{"num_hidden_layers": 11, "hidden_size": 192, "n_experts": 64, "experts_per_token": 4, "d_expert": 160, "d_shared_expert": 0, "hidden_act": "squared_relu", "moe_layers": [2, 3, 4, 5, 6, 7, 8, 9, 10], "router_score": "softmax", "normalize_top_k": true, "routed_scale": 1.0, "balance_loss": 0.00953, "balance_bias": false, "router_noise": 0.05, "init_std_router": 0.0118, "lr_router": 0.0012, "vocab_size": 8192, "norm": "rmsnorm", "norm_eps": 1e-06, "tie_word_embeddings": false, "optimizer": "laprop", "learning_rate": 0.00217, "beta1": 0.9, "beta2": 0.99, "max_grad_norm": 1.0, "batch_tokens": 131072, "max_seq_len": 512, "train_tokens": 597600000, "max_steps": 4560, "dataset": "wikipedia_en"}
Below are experts of layer 8 (counted from 0) of a mixture-of-experts language model. Rows are named router (the router's row for the expert), up (a neuron's input weights, with its number) and show model dimensions 0-191. Each number is 128 + 32 x the weight over its row's rms, rounded and kept within 0 to 255. Numbers have three digits each.
After each expert's rows: "gets" lists some tokens that make up at least twice as much of what it gets as of all text. This comes from a sample of Wikipedia text that the model never trained on. Tokens count by the router's weight.

# expert 16
router:149178179131123133108094091161145143147078126101149125166087112165115098094141148096076180087179139127113105167164128052111145137138151206089090180091168129170104157172138130108121119134073092181085116122134061118157101152125100092100055114131119109110168104185078111156130130177045136159152099139148138166134108076147106135169134157179175171158131086112110195132146128142087130124096092125184142096129120120157111134156127140138056109099116158155170104128124156155162075125185126143067147122127142136151108133171119158104139076107106080169166074131166066156172077130137102090
up12:146102127094144123108139162099127182117146153119170132149095156142167233109103106177097131104095134116135109143124101126118120137144115123160126111171142160133165098068170117149091189116116144134086145175179152070144131110156097204115178159101126134115130105139145151120081170142126154195107192146165117133121115131140111084140157194135085122103137113113098168082148111189141178158164140139118235205092173125116193131076082102077198169139146125096119084118122144090154173124120089161159132111072157164072166138184151124135169160137151163190144119105158160117124135144131128149
gets: " |", "=", "  ", "|", ")", ";"

# expert 19
router:075157128118111108078160131179131112130146126074140123104110113163101078091166174122122181051172165147173144164145087173122122090067109155129142149161086114125121111088138150164094103099090099164182137085106123127167131157145096100143186119186147136109130148059115136098081127060116130132128085089111091106154145088121094141179179119207158097078148121113138138119168107126125095054082091086143115187134113107075125188137113126104085129087162157176146119108074151106089096153170136115092185142156076142091123138122152165168129101092161153207172147119129106146156153130112124076
up2:216095057080141166196166159090163110101092163096146148096144112138128139126088129104117145134146094120078068164111123151133158173144118118126167113087162117128073125054091098138153223146146116148106126122174160089141109113075121135138124201136114122090139134150096129098143128103149086133082103147110085122123181202112166156097093104086093140140091149147086125095145104180153175156168154117112138083159062133132107106071098165106158086141128118106093087136139144157147155099131139083071145155135151047141085117118146161144110168150175135090161138186166105127176169123096086105
gets: " |", "\n", "|", "  ", ";", ":"

# expert 26
router:146157134123106100120150169135074173182127142080128172192114128156177148117123139145144116131143129111149138111167120104083125137135166157148122087109136229120144124128139152085098112078081066089138055123130127112181165156141137174112128167152131135133182190123103130104102155096114153156158139166140176156082180111078125161094165113119137194110060085127120107097146116139065163141096132169172095130136115123141150186144126176072127125158148161126124117127117165117180119068170146152087158157136162102151158178113114165086094150102105171247174142136172111078138089091136154159
up0:146129138144130159077130133101160145135160143101111136097113128170125133106149138138186175124095157147056133191176122120141203211104123157133096119125085109097130202165094141108110128142145123144140068113118100194118145096185143194123190156066111134085104093077109093132111106144104150216137099120127148145116142132121148157165116094139144143118202114152124145120169149146120128099074192110129113100101141047146086157122161127146174140178121113070149064111120162156170162063173103074201160143074147135105110161144137147135091076125130130159147074160098105100171136123127110114
gets: ".", "=", ":", "\n\n", " =", "  "

# expert 11
router:114139139147193132127068148118106170154147146112226096159101216131192159100144106125082167103083132084119105151152141180124100137111157141140172098141117164111093131138164080142155159159187130085081193193081139149151187154096124112111113076113113114125114158124130152116152132101110089158152123154116133141169113158114151084129117195120126115146109133127102152158176150148129104103183065073122147169167141155157108090171168143077157137121119144167058173127108122155104139170125071106147123112144128163159166114136139066070138081152124168150054170065095162144087163105123114107
up11:126155133084151138191098201041144120116094129107159128157164179121197125101183093104183103083139141171117141132124096170092142174139123111172123163124128153172118104147076164113151168167211185083096173066105160065170133094127161099130123134157126119153142113126138172118122096091151100182086165098091165174119162164089098161111140176162133129098130184126125135183156129170165139176146124090107172129111148139175128161146062125084143096171124171138139083106131125150200133136108147071129127145126144163102162113172126175112130172134138161138114136088126094120112170146187093159
gets: " a", " the", " an", " first", " Best", "|"

# expert 10
router:131091074162112223155094074088110105069119084117123145097097192120090131112113135155208115143140186108133149165095155122130160133148105116188055163166108095162153113102153100059120133134132145102104090087110089135061118125098142095107145187136143134136158129199119115135148109132097161112097137079117131183117079120118099145103106129132156111114136088186125088119103170104105154125116129095173173146104119068137097104111138108201094144150161177094096137083069161082187050140149120155130117115156138154135102106140087195128074100107146090093156125096131074088130122161137090130
up11:083165116167106174112200151119142143101142077120134078136138189144123114119158112142159124100136156152111134173143177087099033144119135116140133129114105099110144135139125101138133125081126119074179109178113117116186114147101155099143112113105072157098109132171121123134123159081116147149131064152122160159178090183145101105161085180114099142132106105142119102179173138211188178137145121155129146141117097103097100134099041112130164161171175124122150075177134120084161151112061127114172171166148121188111179116148163141150203132089172103090130170170122180133136149150066083173
gets: "′", "°", "″", "s", "e", "'"

# expert 36
router:184133077116138190151120112167115115080088092151160131122108106117139133082066148090133147087109108098165188149178090102073120123105115124162053089125138123148155091197159097124132078179079179145104135137111112138118151164166185109112163161161121109199152141087183104155180120166065142191156146106147145151143100095157170039123140153127126179122145101153142141116120180182091124163096070133104103152138177082120120108159159156095199112147169151119155092154090145122122125089129091126116149168129108131177145159109139157112144185088124161181113104116120154086106116174096163093
up11:134141152134120131103136083087131138181121159126073166153146096182084105165152136139111135174125069123116091147091089153113169115173124091146129092111175111174130112159092087132119137149122090192098121184116153112119144155132111176130138143120187148151112136134134214164072130136114082147143196117115031135148151124149104106104142087121150123100138107171116170048128175156133125147123116120128096168184126094180208093127119066125102105110179074100096113140157119172129166128104145065150141079103085152110188160179153072194099124132140098156083099115073160132149151151169102157
gets: " |", ".", ",", " the", " was", ":"

# expert 27
router:129066180103165122123127163137092134119139147163162142162159136115127195197079120150130126116116148151149119163151141064066069116145099075120143115139147124090102181146113098145117148117100122139111122054159124103084085050157102120102138079140075150176102141086163087094118144181142126114027133154131128108117072049100149104057062109100105161173137172138154078161106082090128095153135151120158123134122072160168145128086107138151121100130076134132118147142095147159102198068096166118115090100151140129117105147140177108121184117181121116173103085089090127108151121118100107127
up1:106146105092119101168166104115153061097126100088115139124082151132167120160155147142169189119137131148110134189092086149065158152090121094124168114153061154156131118163154174120137172105085089039111073102108166145071149076143124115113166133128112139082117085124162126119145108082069109138060120122141133087115171143129176086135113127115118131175144118077162086097160126158156189126161185075155155201161148102153191102115121100115196089091116151150171148126140111142135133111098132068125133147127081170145148095133190091185126082092159129142145197126118101073103153120087119132
gets: "-", " (", " \"", "/", " co", "–"

# expert 31
router:177167101117091178144103146135094101139149148080175150155157112198129138089135152130078095065124157147121173158163119135114140154142125170108108143190086133159164080117110112113080093110123124123153142119084102096174094174144155099124115048149093135127169152182137139142126167140162059166140146136117145180153141117183090113203129068157133077200118135099107160099094075149140100078138076185147166124153149170165150129127150119108110113143139044085131174168153107120146051190152157136115138150155147115114107145191077124132114117107176133165107086096130163072153083140135109123
up1:130109116156102120130115143151139118125180125139131124077154114191105119148108188147112109043103081161186145130145119156107096102115083150067207155124150140135144139086091134156115120079105122093120201080137140128140150114085110138122135121139099128128144072137127131143096132111196118134113109066173059129110098152133132062152113126104104123083127179160121127066141109126122118154100113133139107147110131069088155136146053122083122100133075138085079097129072130170088161143142170105093202097197110145103168114144158106158084066116129113104162111107138087105161211187060076150
gets: " |", ";", " 0", " 1", "  ", " 2"

# expert 28
router:145081131158125165129144127176088129103143142172087151151156129160082139127111152184113126071123159179178153121176114133142135070063133152113215151129166147155147185131110129096159099105139190166194162058129139177114099173146166108082144125152152144100121135087135101123109072098167112106069110123205142084102156109152070101107120133180124121096134143135162137083140180133185075129096123054147125176121184101083110141116123101181070165160135129114156128135062123113076156142129127120115113161119112085090141115111105170053173138116160145129105104167140095124162084078104134133
up0:137160132098175157168150075128152120194159103155099135139152082159113122174148165109117101134061076132104181117148063140157087152155182102163119115177068149113204111124189159145125113165090148115123137150104221170095143112107123112126149097119081075195127154170059148143123166146117098172120136163121118123163079172072168137159066199144120096167176112152120128097108116147106108146117172154117058100109130153094146116126134115118121138135102141109088155133144121091126138102126154133148165109113074165140166132179144087090080096112139133181104116120075047186126103120169142143
gets: "–", ".", " (", "19", "{", " 18"

# expert 2
router:157152120083111143092123118093187075146103130123076137088134123117130176079153182146160116152082135191074141115181174149143127141192122140146120166142112115156175119099131093158093139144176113168159073118123102047097091112118146147107095193098116121069095139143173120116131061082112202145102083135135142159135158193128094141149108107127130134121186148150077115119146166155071145143169152139081102110164134103136104113109153101108143103130096099126131169062155071138174088149113069109131167130102111135136130096064117159192075109191119151082180097162134090142098137112127083189
up3:165129091121184124170090089139154127162113132104164120139106111130161157144147045169124110138114145126076077045102120099151162096154093168103132162103081114142153102120110141097153086094102117109216118164165130147143134147131157094079177201109120145073052131188142079084111099104147154165110167149110106086157103141134099100070128148116109174166118110109120103098132069167125140087103099135164140207138163113184135186165136127123150114098108134130153148124118107116155162155129107102104058137139127110168214107100143149121087122132093129160130127039094079137124185083133113170
gets: "a", "i", "e", "n", "o", "u"

# expert 23
router:122113156120129083122073133135152134114081113168174128123094153147075116063078174145153141130143118164062121143105124089168144097139160138097087098117208114126188155141122104108075133090086082144149125119106182140085213090124135103173120107131152115053127081178131155180084150162067149143159133100110106147101145135129216107180140111146144074119125169112082117084122123217109170141153113045137110135120145128179108179110123139114097157123146121123113115098195103130155187101153130112115115170145149151152095163145134119163117115072163107119159184191133138129139164098167092148
up74:141097137137126149176109171157086140060138196128111121131135103159109166119154138166167154128039114172086136126113082152144116078134117117085188130159103138088135212093083136134153148137152176088175108107117115133180120137137176187143145096181180122133106139164148115131115090115124136117106135174149147167076102072098108145124123153190174141082188161113116119099179112174166139080072140088099101131135156073121132176102128129142134182124130155171195115150128063152103093131109109175147137105127146171118138133120194125128113110147131171139129132129175113131096036155115223116
gets: "ed", "d", "s", " used", " known", "\""

# expert 18
router:173139104124084143134085111112121130156126137109151099121103131130180110104106068125116172081115098125098127078129137156124130080135114109116088080075130137139147081160131152101079059137106120155109113171155161139160132184122187108082105177142141150097172132088101175091173156133174130151172129166128141121156182182165184103098128104113128137171139141171143175130103178162145161197118157129083114137067089133083133176122107134124102139122181089154035134112088098071114081054161134128102116132077154141133159082096097113075139175075145111191083110085099086113149156166176106160
up11:148172068068153147122150140094103136127114092113167091145134142172157136111121069141138172091164142152120144105114108161121126092137090151132113111094139121130123115151122116155090141091165093121114137176119088084147103142092105193141111169094105111130137134154157165120132160154153164156124135120127116135139082153155123112168150180143107125080108138106047146069136128131130186109227136105166067092124068116123105178058193114116131106147153089143121135056128092135129121148085103138142110108078184185141111096052210164112109119219105084174107130136171203139121103164157096178
gets: " |", "-", ",", ":", "|", " by"

# expert 17
router:108116081098110150147127093116126110164191160132127157126191097129098116133152130143177149152111118081110098161123183114128145139170136084180075133139135099114129150108136104170107154109154170050151096147133096094115124165061147130101158173162140099083155184175053138061155202133075224137127075166177113070116104124125085169121120155151157098155156143134109098104097127130129104102167137157111068097118134162112094121135134147112146147174119161141115096148142112165116135176066138104077162141121107139124125112046139143167128058132148135112106063129183156113078131152194074140
up1:090162075091165144125142095143132133157130118153113119208160126139130188088113105124117132139142148089111115097087144071153121062136082097107128134108111150134114097111134106168178115151076116141104081163127129145169137170071156103169141154094149108081118115125155105173100071110110165123121116114189106075203077101126083134142099141086184211115148092164093122177189175146124118103131118133125164153102116125146107177137076049132143155036091118124089115103074130077157162134072111139156122162111166126151163141098131111141122104152107200135164131072150066116148160136174133182
gets: "s", "ti", "si", "'", "es", "ers"

# expert 45
router:135052125088124108170148097120148089113123159138115162156105136135116159146148089095134109116183129092055119080065143101130170119132185127173086123145100129159149192125159135074089123142118077133123101114118156155081227090100061142151128167145192089157136137179099146130157169085165077091140182129147117148106142106153169096129138165188100080111101082179090109112140129110171145136117135095085116170086115154115161130164148140155126160118174106101127082102176110144150192117173108083096140195140181173097142151186112135125096152080093104107150126177089117117134153093139084096
up2:142053187180120159085195130191090135112148125072097099178128143115124122162184098104092120152117152106081144108179132202092073106154146146112093184109117136085134156179124161107099149162122151125161123135137161101143083098142119081089168106170174077143102107141096167109132142111078157182136132150175116135107118150137114110140153151168139127158136104161110101101146123097096182116123194174118065115126133089140160136105096144141118133208133167058089125153104122175115094093104136177177127118095120129130190141163155155137077119185107153125150207143148129124166075133147189077
gets: "s", "ing", "ed", "d", "ion", " help"

# expert 7
router:145136120125132107113105138184078093140107138061141112118151054163160135118133203110138152151149084174092110117157124102092096076142135099094061185132193103130150098136159106095162107154128145086132111182161127111130180107186109091136081187173081089167151123117161077091136145087143081078142085152135091140169095135090134124136103097139129168059091101045131129109119148107153122155093091160152157082129170159117118092148097120187136137109059140090152150094088125125151131105168144066139143088133130140197074106126189081115129168171177100153097140093123136083156129131130144106
up1:112119167100165129115137140138140134134200145140124113143164119142065110121113084227176153139177136120075095054143107153160139134163055169170155131105130140163108129079160160073110116088182049180136106081126146125092124155081111143084112103102098123099120093136146112166116086190111092110131111175130116147149168126106104130120169163071064123147123146142125129073181124121140160133145139184152189136111155193135138136114130173090151108086169109135069046134194172093141112144117093160103149072139065080188120146090171116139126129136116137140137078138170142136119150126151140118
gets: "-", "\n", "|", " |", ".", ";"